config.toml
n_experts = 16
router_score = "softmax"
norm_place = "pre"
positions = "rope"
tie_embeddings = false
init_std_up = 0.0185
lr = 0.00637
warmup_steps = 200
schedule = "wsd"
decay_fraction = 0.559
Below are experts of layer 5 (counted from 0) of a mixture-of-experts language model. Rows are named gate (a neuron's input weights, with its number), up (a neuron's input weights, with its number) and show model dimensions 280-335. Each number is 128 + 24 x the weight over its row's rms, rounded and kept within 0 to 255.
Before each expert's rows: "mostly gets" lists some tokens that are sent to it at least half of the time. This comes from a sample of Wikipedia text that the model never trained on.

# expert 14
mostly gets: "ić", "a K", "i K", "sson", "owski", "ová"
gate0 [140 172 109 131 140 184 147  88  94 131 154 110 121 187 140 116 104 183 126  88 122 104 133 142 123 118 124 100 142 122 190 144 178 183 107 118  94 127 159 147 133  96 113 108 170 126 146 154 134 102 133 166 119 140 114 119]
up0 [118 140 157  94 139 124 131 161 142 140 126 115 132 100 113 108 116  68 123 142  71 102 102 117 126 173 152 138 117 147  92 126 107 106 140 130 160 126 112 156 107 160 132 188 160 125 137 145 118 146 108 133 155 141 112 128]

# expert 0
mostly gets: " government", " public", " son", " inter", " system", " post"
gate0 [135 136 157 124 138 116 124 106 101  85 121 131  87 132 155 145 108 130 113 117  73 141 125 156  88 105 111 160 130 111 139 121 161 112 122 114 167  98 145 128  91 157 112 123 131 134  91 156 137 113 126 118 120 167 127 119]
up0 [103 146  97 119 110 152 107 156 136 112 140 119 145 132 115 137 106 153 128 155 144 120 131 122  89  79 153 131 102 137  89  88 138 135 159 127  97 126 187 164 136 132 115 110  94 143 137 112 125 107  98  94 128 153 143 100]

# expert 13
mostly gets: " / (", "uct", "ment", "ances", "ist", "| February "
gate0 [125 101 154 117 124 112 104 114 110 142  89 133 143 122 128  89 138 136  97 106 114 134 156 102 150 127 122 134 138 124 112 103 129  94 140  98 147 124 115 159 124 109  94 123 136 114 113 108 123 139 109 157 178  95 123 112]
up0 [128 149 120 158 179 134 142 162 109 169 139 164 123 147 168 170 167 123 123  88 142 115 141 134  90  81 141 142 127 110 112 176 118 141 126 117 116 145 119 114 134 155 118 129 103 155 128  93 121  93 113 134 141 137 122 162]

# expert 10
mostly gets: "| Preceded by", " | Succeeded by", " % |", "|---|---|", " JP", " ·"
gate0 [127 147 131 146  92 163 130  94 141 119 116 140 120  98 148 125  84 148 144 126 129 143 158 141 172 133 133 175 102 159 175 159 137 125 112 154 100 109  91 150 142 135  79 137 167 101 131 104 124 116 141  72 116 133 114 126]
up0 [140 148 156  91 118 137 143 123 134  99 145 125 146 137 136 159 112  88 142 113 159 149 111 134 147 128 170 161 111 137 141 107 135  92 121 137 125 152 192 114 134 154 151  82 159 159 112 127 174 135 141 137 112 127 102 161]

# expert 8
mostly gets: "ino", "ini", " Brown", " Jones", "ina", "za"
gate0 [139 164 113 134 169 155  99  86 129 156 138 127 150 119 116 136 137 148  86  91  90 134 150 103 165 148 117 138 108 100 160 109 165 118 173 119 162 140 137 123 131 142 137 180 178 123 105  94 146 154 121 181 105 168 104 111]
up0 [113 121 151 145 136 138  94  62 123 110 114  98 114  82 159 163 107 144 107 134 132  89 116 103 145 115 110 118 122  73  77 130 107 112 118 131 126  93 146 131 127 107  90 125 110 151 122 160 168 106 113 127 160 124 169 153]

# expert 3
mostly gets: " National", " Central", " MP", " Women's", " Air", " University of"
gate0 [117 143 129 105 161 122 144 137 141 168 126 154 151  68 108 112 105 173 158 107 118 133 159 139 132 136 141 159 144 141 123 116 133 117  85 133  88 107 130 146 150 113 141  56 162 125 137 134 106  79 119 138  66 146 121 146]
up0 [133  95 122 136 108 139 139 171 108 148 118 117 124 142 133  97 119 155 108 144 104  72 154 112 113 145 132 147 163 131 135 136 152 115 127 125 135 126 102 114 139 115 151 106 142 135 100 189 108 105 122 118 101 141 156 151]

# expert 15
mostly gets: " a new", " short", "ed a", " became a", " signed", " an"
gate0 [146  92 113  97 150 147 105  91 109 142 106  91 111 110 140 138 131 156 126 105  78 127 135 134 184 124 172 105 148 117 143 116 126 107 109 121 160 129 113 128 124 150 148 121 138 110 117 180  92 126 140  94 127 132 165 101]
up0 [116 127 159  79 114 115 116 149 122 137 104 134 128 116 149 131 160 130 113 150 145  96 170 114 166 108 136  66 140  88 142 121 184 134 118 120 131 155 154 178 117 133 171 114 106 110 136 114 147 114 127 117 129  87  86 142]

# expert 1
mostly gets: "°E", "°W", " original", " old", "- Location", " destroy"
gate0 [ 88 157 127 121 126 104 115  94 116 146 114 130 122 151 188 127 110 138 133 139 125 158 165 122 150 133 178 162 137 146 114 116 127 105 162 110 136 154 139 139 131 132 136 139 160 109 152 139 120  92 139 132 120 158 133 105]
up0 [116 133 181 117 162 103 125  89 132 114 129 121 106 121 118 133 108 121  96 127 135 113 150 134 161 127 125  85 102 161 126 155 146 118  98  90  92 109 131 113 116 113 133 114 112 126 131 107 105 147 117  94 115 129 134 135]

# expert 9
mostly gets: ": \"", " that the", "ations.", "- †", "| Preceded by", "andidate | Votes |"
gate0 [127 153 105 124 156 110 117 163 112 150 152 104  68 105 133 156  99 134 157 115 148 151 135  85 141 138 111 124 133 104 133  99 169 136 107 152 102 137 130 141 125 112 117  80 177  77  96 126 103 129 124 114 120 123 157 139]
up0 [107 105  73 131 119 162 174 103 116 124  73 114 136 115 100 102 111 120 110 166  95 133 183 181 146 111 142 135 116 142 111 131  93 146  81  98  86  72 174  94 101 115 121 108 120 126 142 110 166 100 131 107 135 115  88 164]

# expert 6
mostly gets: "- S", "- B", "- L", "- C", "- M", "- H"
gate0 [136 141 106 171 110 161 137 129  92 157 141 140 128 143 122 152 159 110 158 112 115 124 111 139 136 139 122 147 104 133 140  90 192  77 143 158 117 132 152 121 134 142 138  90 172 140 152 135 128 116 147 130 130 160 119 132]
up0 [134 135 154 131 150 118 142 128 177 147 119 148 108 142 122 123  95 141 101 116 142  90 117 100 110 164 156 122  88 147  90 101 123 156 109 141 142 137 166 113 157 171  87 153 152  79 150 143 140 160 118 100 151 132 201 124]

# expert 12
mostly gets: "lect", "- Date of birth", "mon", "val", "cl", "ve"
gate0 [113 107 116 128 155 135 100 132 125 134  90 152 123 103 156 128 115  88 102 115  75 144 123 120 139 131 125 128  92 137 151 132 152 113  69 160 135 124 179 126 138 130 169 106 139 164  97 131 143  97 131 145 148 159 143 128]
up0 [ 99 149 122 108 139 162 154 111 150 133 113 130 148 141 124  90 145 117 153 122 131 142 110  88 123 103 138 121 136 145 104 162 132 157 116 107  97 105 141 145 110 118 137 146 146 126 114 140 130 154 104 132 121  88 167 161]

# expert 7
mostly gets: "Personal information", "- Born: ", "attle", "Personal details", "- Date of birth", "ict"
gate0 [170 160 148  93  64 153  85  92 128 133 145 130 131 150 151 121 137 142 148 140 126 102 115 165 120 100 113 151 141 130 138 135 117 113 110 120 116 110  88 143  84 130  91  98 112 122 133 120 161 127 159 118 144 128 134 177]
up0 [152 159 161  91 146 118 116 138 164 112  93 120 110  99 133 110  94  99 158 127 113 149 156  87  95 126 123 165 141  95 116  96 115 103  96 102 129 156 167 142 132  98  82  89  94 127 148  90 120 105  89 155  89 171 153 139]

# expert 5
mostly gets: " as", " that", " also", " with the", ", but", " In "
gate0 [155 109 128 152 146 137 137 115 144 122  83 134 121 118 157 190 148 150 151 133  90 104 137 148 132 169 161 132 114 147 144 149 130 119 121 129 130 143  60 135 147 129 117  84 194 135 126  88 183 131 157 141 155 123 131 121]
up0 [134 158 126 152 154 159 162 113 115 142 130  80 118 154 152  95 113 143 122 122 100 116 107 153  90 139 137 100 127 111 108 146 173 117 158 101 129 142  99 111 123 176 100 159 147 118 121 103 183 142 119 150 112 102 147 139]

# expert 2
mostly gets: " and", ",", " in", " to", " at", ") and"
gate0 [143 127 167 124 153 146 148 168  97 107  94 152 120 143 148 137 131 145 129  82 134  96 140 139  96 131 120 183  87 121  93 132 113 128 142 190 101 144 162 169  94 116 136 142 150 114 109 118 166 121 133 145 144 134 171 105]
up0 [148 141 106 161 104 124  99 167 125 106 141  98 175 161 154 138 124 135  88 156 137 124 138 125  73 150 132 152 105 118 149 132 164 148 171 117 136 135 131 130  79 123 132 104 171 167 104 127  99 101 149 124 115 104 134 133]

# expert 4
mostly gets: " team", " film", " book", " album", " series", " games"
gate0 [106 130 170 150 125 128  93  95 131 134 143 117 139 116 125 123 125 129  93 134 119 117 147 151 115 128 114 118 130  98 164  96 134 146  87 117 114 138 168 162 123 153 115 107 153 114 112 123 136 146 141 125 160 156 109 131]
up0 [151 138  96  99  84 105 145  92 154 113  99 150 144 105 155  95 143 134 143 108 151 163 120 111 105 155 105 103 104 141 118 158 157 119 153 128  99 106 145 100 130 118 103 104 137 151 153 165 134 125 132 107 137  81 152 125]

# expert 11
mostly gets: " (aged ", "015", " (age ", "005", " He was", " people"
gate0 [120 154 108 124 157 110 116  70  91 128 152 129  92 103  74  94 160 123 111 128 115 155 159 146 143 149 121 148 116 119 130 131  98 114 103  94  90 181 120 145 147 138 126 114 135  82 146 126  96 120 144  62 141 125  67 127]
up0 [150 138  99 110  86 176 129 139 127  79 134 178 152 128 127 130 117  92 122 156 137 114 121 143 127 102 130 140 166 114 134 152 134 100 143 127 122 130 137 114 149 127 140 139 159 124 151  86 111 119 136 145 159 115 145 106]